config.yaml
n_layer: 13
d_model: 192
n_experts: 8
experts_per_token: 1
d_expert: 320
d_shared_expert: 0
activation: "swiglu"
moe_layers: [1, 2, 3, 4, 5, 6, 7, 8, 9, 10, 11, 12]
router_score: "softmax"
normalize_top_k: false
routed_scale: 1.0
balance_loss: 0.00322
balance_bias: false
router_z_loss: 0.0001
init_std_router: 0.00796
lr_router: 0.000713
vocab_size: 8192
norm: "rmsnorm"
norm_eps: 1e-05
tie_embeddings: false
optimizer: "soap_variant"
lr: 0.00494
batch_tokens: [32768, 65536, 131072, 262144]
seq_len: 512
train_tokens: 455700000
steps: 4360
dataset: "wikipedia_en"
Below are experts of layer 10 (counted from 0) of a mixture-of-experts language model. Rows are named router (the router's row for the expert), gate (a neuron's input weights, with its number), up (a neuron's input weights, with its number), down (a neuron's output weights, with its number) and show model dimensions 96-191. Each number is 128 + 24 x the weight over its row's rms, rounded and kept within 0 to 255. Numbers have three digits each.
Before each expert's rows: "comes before" lists some tokens at least twice as common just after its tokens as in all text; "comes after" lists some tokens at least twice as common just before its tokens as in all text. This comes from a sample of Wikipedia text that the model never trained on. Tokens count by the router's weight.

# expert 5
comes before: " |", ";", "–", ")", " /", "%"
comes after: " |", "–", "|", ":", ";", " K"
router:121108128167133137103116142133114146113121140090132149113117105115084112132123134090143111149128104083112127114083141131130111087132158162126152123128132092145163130129127116061110117138168073130125159118101139121130121130184141124150111123139060089115109134155133143120118130134127137106
gate0:144135112113106140115110099098094161129135172143136111152096156114117143137117139141102149162175104155096132116138147097182100078123120130141110155160124089155131120133116120118192125191140086134124131105090127146127107136102095099116076140148121108105178082132112125147117098125146134122
up0:133137078149141142145098117121147123108109126126127205136137128115120150124158148130135109129169108112107122106084149136121076113131108077149127174143078153152125125120101123167076144160150096138121140130081095167115099142170109148155127133177134146154120148159116163151093133110136144120
down0:131084112150156136110130149131107108126139086102135124120151150115148123153133130129164138091107124078133130111136098126123183180090113149151196135133135118088122122103107136112125117103185120148139132148142160133127117105158072130102134124119139135120156092092139117114099098146135120134
gate1:150117107098100082126123144092116161128163127166194112168135145161075129152126140097118076083145141116133105095111084181125119124126128140122110097146097171133126114144144121127154129143100143160135126096095149140111116152181094109126144122144106156127123153143115159160123162161151117112
up1:109145111159118150128122129120137141105099132123117125116111149127143153121153064106093150135161121162121108132161128070100123102172144122147135181130182128088106148123159120133148139168132162113138139127151149111136116100109160133118128135109133115137159110146087129149121116121114158138
down1:143082114155126123125126144117105169113135130143175120155171149108145146180145137160101141139094172129132053124148113124193122103128110093133144163125191098140119122109146136142148132139121111115108104088143139146128124111105163167141130140123107138129116136124095145161119144120147171164
gate2:103139129166097127171129113148178144106127119089098153097106078137171105079140133118136123077101104138131106139147126103121131134140107153117142135130146121128173144122124112129156107164107141099129131130113146117114148100133139101140147106138122131127111163149133148080149091151122140105
up2:125069149142158156160100144137096085158156126128163163180101114129103156140130139108119127096121090130133088133172117106086104144138118100089157150145121136161095097121132116126126124130126146123139121145146122097169143136122126114136115126125160092120131147086149122079175143111099175131
down2:144156100143152145128178106159096138135118137124095108110106149118175113137108109159156160100080117098110108168117169127151127132122146190140115145126108144159144163115108097087143092129135161076104089093119135140140111143104089096114099137102107164187112112116168134179137127073163154131
gate3:081108147106155103116160170151111133098134089128125143088178103145133135150165108123135122108127102128144134135138170116131085106100134162123111160131140141150173123120137177131139157134158105115109101123118113115142126157143176142146153131138128119120159133127122119144140120122102129118
up3:170095144158154118120148116110133147164131119117130155118112152113128153121129081107083071127093147136101151153122122127147105146125073130156149116133116092151139130143158112099137108076171125121130107159168128106123121120141138122156110130125128089116081174103143165148135140109117131139
down3:125120154163136140164146141151060150146123145089097146093148141121157134106122103120132164111132064072120103125085129130075084108135109096116119130117168112141115105127142126143165151144167126149105158111147142160138116134129117148134109158165121115200107140156154097092129119134120128135
gate4:155130103164146123150175114124153171080085098096121094071133127118101075101151155092100126124132115141122135105175119146121135127143156121110149139169133154126144145132154100194117094120145159157054136107099133131159170118101140161161078141121143166110099107108103114135134119102129125106
up4:108113145075153116165083138177173121135102099111135144130110128137122148139138108121150171149124120148083120136142144177173163121170159122134081153139099108127110158130157102155125128132096139166103168152158074121114103145124097171177088120123139137116159166134153125104098124143143138113
down4:103104113155149119121184133128152147145131135155121143154118136132091118154114130115094146130153156124152131082120096088107192147110142167120143128149099107156136126162109116092120140107124152114160168139155132124157095135197144129133137101159082129127145108118161088111092130122137086128

# expert 7
comes before: "1", "2", "0", "9", "3", "4"
comes after: " |", " ", "|", ";", " (", ":"
router:143092156125112145130107124124099120105139113143147145178147135087105139135177143154136158161121086122139114145144125099134138119159106142137118080099147139113119096106119131131142161146153094143121160147173179148122116114105164106113096129137095130118087133103128102119126162141161082150
gate0:144138128116127134141094113102130138118130114102121118147115114129149150162132152146089146096152115216107142126135097114149113077127159169198106146115160117140123131105110138115112107165118138132136147151128103158123136143122134195107114105157148114160138150142139134153130144134114117083
up0:130143149125118098154144134134092131111104104147153092116132165133106103106110108098141159131147104125158142114141112116133135160146082146121135105138082133102154113103143103117128144137102113129073115131143132123114093187075176088113126138152114163084095100136116134108112115116147192148
down0:098093109087093129136153140133149128120095137167109140144106164122117137066115125151115125129133133114109143123170121139096146142119149081117115107101135131139132145133154156123105134166174137084184124130161133064118124143115106082104125129156128110113105126115113133140096111122112159100
gate1:095096135126158132154162119134182171140168097156130120118095124101133089117113133112120123139121110079138112132107121113132123160142131140145100117116137166125111155086159124080139138121141075107118128132127122140092128127105090130121123105112136150089136090121161139086130075148103154134
up1:113133137101109139121133170145130106110163138113124137104136140106111148136127119105103157135144120169096135112115099173145132168161144140130186149154127084179160139171116132132158096132097127177156130158128116138140119107148153112122132133153112049111135162129140160155131170131114093127
down1:130123084115116107138191121111141141127118132151123093099121119124109135139119128131147110156105121103170118118171118212141120150170143101110153128110148116147163114108154129100130109118104132146149140111152090142090090152104083158097127126110104171177129135052125161134143157168131134141
gate2:071141088127137090137147196174101156119072129140136106106127124099079129121104110099114164126154127164137166103156113134157103121105129162116149153108128128130109123075128132115131150104136079113126133114146151115143127127154146109138160123167145130147137101114113112107121151120153109142
up2:123119166131103162092179132147137060111129151103112107112179138106136176115158094131147116126118162136120103108104076144089094160154155125162092086109123130095082102137134164098099149114150105123151166156132158143132145132147117102140116124106126112130110102133145095105124121124129148098
down2:152187154132138126160114155107105185132111097112145136163141134141100100128132151097130136125131076110180159146134107158130121125156117137161125088124116148121158128160143138145101116147087107128093154154104119111174115092133120170140089122146150151105156152154166137155124111134155094130
gate3:113122146158170167144182114126122122109093084128126106124111134120133102115111106128145126109101118135153105133146131117110091123142114149153136137175161159183140109076146098130120132181137153128145154125102120124130125157078151132100180132131141152122080147130119126118177129157105107131
up3:109121123130141144139145107075141133138098062153139120099107078122177093100088098135136109140127112102056119154151111160117104127119094121150147125113155150204159121125163122116098148151115134156099161136104100136083121140135149097117095084126145126141115136153107093121157129177128106112
down3:142088146156134075095109117075123159122152147098142127102126174106147079140114145153108090147119121138101165111120107150140139129155132148192153101152154144113122108122107088150132124100127095095135132100158174158180113092104123127134122125120132125167108081103121140116104171118088126139
gate4:152115093124146150105112100128133127094129133125161102159089095120126125100085111164125167131109125105177169150118141192147113135117084086142088111087092152167132104103134118129166121158129147151120116166128142128090136114109129086115114139125112137126125144100197148167095098110156090132
up4:168149116175120124156150123135105139184139147111071165140150147121150128125118127119136089155133139089150128130151112152103158125103133124133143169146148144134149107140128135162113126160132146111159123112147151161132109127139140136106105108124136120089185151176118154090157147139087168143
down4:122138123082136120125109090135149129109105103132113100162143105130104092153092173120121132122136102118125106133124175140123142145135158094123132099078155134116133143115141173132141136133158122148111146166156151119097131067105095107077130136129109111117158125127157128117101125117134102104

# expert 2
comes before: " ", " The", ":", " A", " \"", " In"
comes after: "\n", ")", "3", "4", "5", "6"
router:108115121142137156141075109124139083052068135132108130132147116118132120100139106140152127141123074117113163106108176080160156115133162107130114120145134119119123111145128106136100145118149083120140141130146130099102156109150132162125099152146114113117122118137173176137125162140146116100
gate0:140124124129127171123082128132123128116142123128154062113127106111149119118174108137111175128139145100121127107102150150106154163115166105102103116083157190154126110125129126159113131054132138124132115118123157103113141131158105138150144123101170154129140183114144170172128133112140137110
up0:139174127098155121134131114146153104152117132101082126135128143181162104103137151111184113141120150150170130095167132131150117123152102091125124124096096092111124122141095157090118104127149111098098143159145146117141154118095138101139120120144110143116125141117108086137115102127145153103
down0:103119115161119146103075082099090167113111130140151122129101121110114153114118151162103123131132181127116158130098133106107110153143130159157123122132186140156134119127126138138153127123119143136158146135109087141115132152102097151170145137128112132156132177146101131113135136118104140109
gate1:113172157114121161155116126120158111103133153074083117128127125148163067108136107162160105146101139106155105145127113122135117121126117116110127123169112124161074127107127110123129119118134120110106141135118163163132135134145131153118158117164075151152091171171137141110112129105108153107
up1:104099130172107143123163132146102106117111097133149140156154149127174143137138159099106162140151108131127114108132174120132113110180137133157113109142168094118152113160111142157094096194161170111147154167102121135100152126091143124165105150136144118143147085071112105161129136141150125144
down1:135151141090149110123173140147109090126083142091096092120160158164112103128124123081138109144098140117153099133125123132126146123151115129122146119127172104172110135118141146146128112140125141129132150124154138166131107094153149136188139114171147099135166137153082149085084138121122126163
gate2:150132148101117156133118142141114096156152135101092087105097115103159108141073090151136110187106143119112150117115141120074123147128157105143172118123127113151105152122115116101101132082095092091121142160134138143111150124131119103135106105094136172136158128084157120130100186117133101109
up2:146110109136161139131127136120104151122149149097123103112125117133137112146145126122123150151148135098116136136153108145121101106122144083132110133150156145140080107109102133126124110132101141142121105127124138162168116110088127132150179087147141070075135144143153158104108131113169144094
down2:092079154145122174095142160113160139128153160163080111154144112140131148136167117146156127142114143109126126142113094135131127146111104120124100132104106159112128159143129119126130122139095114146104119117170122128103163087160123134148131184160128135139139128117120083119145102157178170120
gate3:125099099119187082088108109114160154095147115101126150116124130139124097116163109107164125119092182111164131124148144171135128152087089107116123131145135152159127151124122156108059109115156094117117122089119167157157119125159148147128114127125129125135134142109150143143133052091118168127
up3:134110136158166191128072174163110116142125128143143093178125122153138137079161085163127129119143119124154106132166115110116131106150105154128125114088102150155114143063112116132143129100119153108138149124102147146127135152085115109132144094079120175157144111175101167127109139149139096121
down3:154132120141074182134138104089164100144117099106150115160107138126121143121147150112117151106137134132152178106058088135176154093123088145172156106126118138142128094144103144193134112150127118155145113103137132157144119108114075117099114129162113126134101136155135158125119127110098137153
gate4:119121110151188141138104116137171052177121137132124103112146140107132126090171138125122137092145119095117123096127128136124106156140132097078132178132102150108137129172086130106095150162158104109110099160182116101124170175120113097173128132136121147136118116130107127145152081119102155120
up4:115100184144124131149112168125065104102128141092129103106175139130120117143141141144127148156114133162110134112141155124130111105120121130101130135107179101173123136128104119106131148113127155141113129095148142108058109110152190104134090167119123107133138100131154135117119125153135160132
down4:145136098138147170116147112138149142165124111151127132113108113146115135096143085105106112111170154075148130115124113135164152088125119098088121122136119088111115161138097099172140122141137111141113148149105114106169146133106090110114132121122101151152094133147122130127098146118098110092

# expert 3
comes before: "\n", "-", "|", "==", "The", "==="
comes after: "\n", " |", ".", ")", "==", " \""
router:152097098125135158128143090149125105096132156125121141121119120120117146165140127132164157116110166125133129181162183151122135168089129158143118142110138146125111125126157116145061177143184147168130115122128132115129120140145138141180129132154159116129096157125149089129094165106137113135
gate0:145119131120175156086106141127085152107122160108099132141118150133115127087089095168173135085150085112152146101101113158161127153111137115124151093098157164125146111145153172156111105142106136109162158134119152094152126133173128138157085131104127115073075133156099117118128150134081159155
up0:151113154072194089109142136153064112138140107128122173120135137107119136133119122160159123101096154127143140114130123125128106128111156138142160095109089093146126065155130156139150139113109123114157155108163163118153063183154139166160137117105119092105137160146144149113105161141127135104
down0:087103112142132092142133105140081113181130149162086148100141147100130124109139139120122134132124135150124150126113133128128161168077096145106155106160107109127173140152103107098085156125129129086168139153115145136164150163118126128128116144071181139133137154084109110135131174123110144112
gate1:177149100119133134103091133110132141189099153110128120125153151111125122130130121106165093175107158132127131146115153130136098088128111084155106142090140146144145136101141148156139153116117080145182122107131139113137122100141153125149100127167110150144123122112131154139132179082084102131
up1:111148128102141156147108137124135111120118120112120087117119171097096137116175101129136122152123133127134104105154122178120099094148103126178129136073125141135125168133105121129189117075135150127163114126134101055110108115117112141140117128168098092116100153120151149143148173113116119134
down1:138122139154124137165136120130187145153082100147144106139134114077125136085137107105084124102164117119131140130120177126126153100068146160160143131123155112135111112131097081113098127125133147116160154142135107105069116169146100125117113146103165144134161131121142158149108110154111159147
gate2:140100168108117151135109093101162137138106110115085110139184118162150160170114133136136147132132168163102114105134164094163160086105101122153070133077106114141144111154143116138140159117173146136172152160111174126165117128110131164125162119122141133078147137083170146135127150140141150114
up2:101101108145117105089159108157107123111124134103172125155116140099157138106154130128163121125099089172149141140122115147092126127147140147128116152141163125118126101103159128114122116143132079156145087101132117124106131128100151102147112120115103106096148110163109137132127082164129136140
down2:113085129112112036134161088134088153102125123116135109154127145136167105154112104117105121091167134150162111128130136151130122171116137161089111174143109118143155136172128080092127093172135167123133114182133102129110157130115145155135084134092155165122108136152125098098150097113097123082
gate3:075112104120116108136119116160080141142144093137102155170098133171140090127101092123146141198156118090120151127112110089158111129132122121132140145152149110155122144088163121125130087109121104070135154128118130143111065165133134087133121107095110133130107137157134128137137155117127119135
up3:151139138127140102090160147129117137116075107092175078108102135129158135078103132140156134177153170122159120157124138128141085150152087148136129135173137117104112132084126118153125130189086097126114140161135134123124093117167136150118115134123123112154080142157123169083115178126123110136
down3:115134140136159120128101139109160103070168123125108170127143114116129133143115125129111107089145152095107081138117130161089115129178125162113144153118095167114111108132143117104177119072110101126086055130147106082138156078099128107105167119155145164146115118163091144099111111145129147119
gate4:155167113097185131131118143124127115142083146128166099148098086114091174077124116163156119146141145106141113098149141104122090084152111131181153103137160100152115112119165159135147099136136059162125134136108099147154128143113132125100128133090128102122128112112129119106098113134100071141
up4:142130136094135128109127178093110128161126154099097134112128138112101112105074143129133125090111122148095117155124099120084129160116104145136122173094135195157128131115087101109155129105130149122175184132135154073121144160125124141113113098160151111073098154111115133111105108139139165109
down4:088141119138107090087145124091121122122140077103115113128116089114106106119149139099122153112096126134116132116109110110120154134128103087128161093130125122091105150164130176097100117116103101135154123148093106122102133102107137123105125162108121137133145131164139150115156119071116125171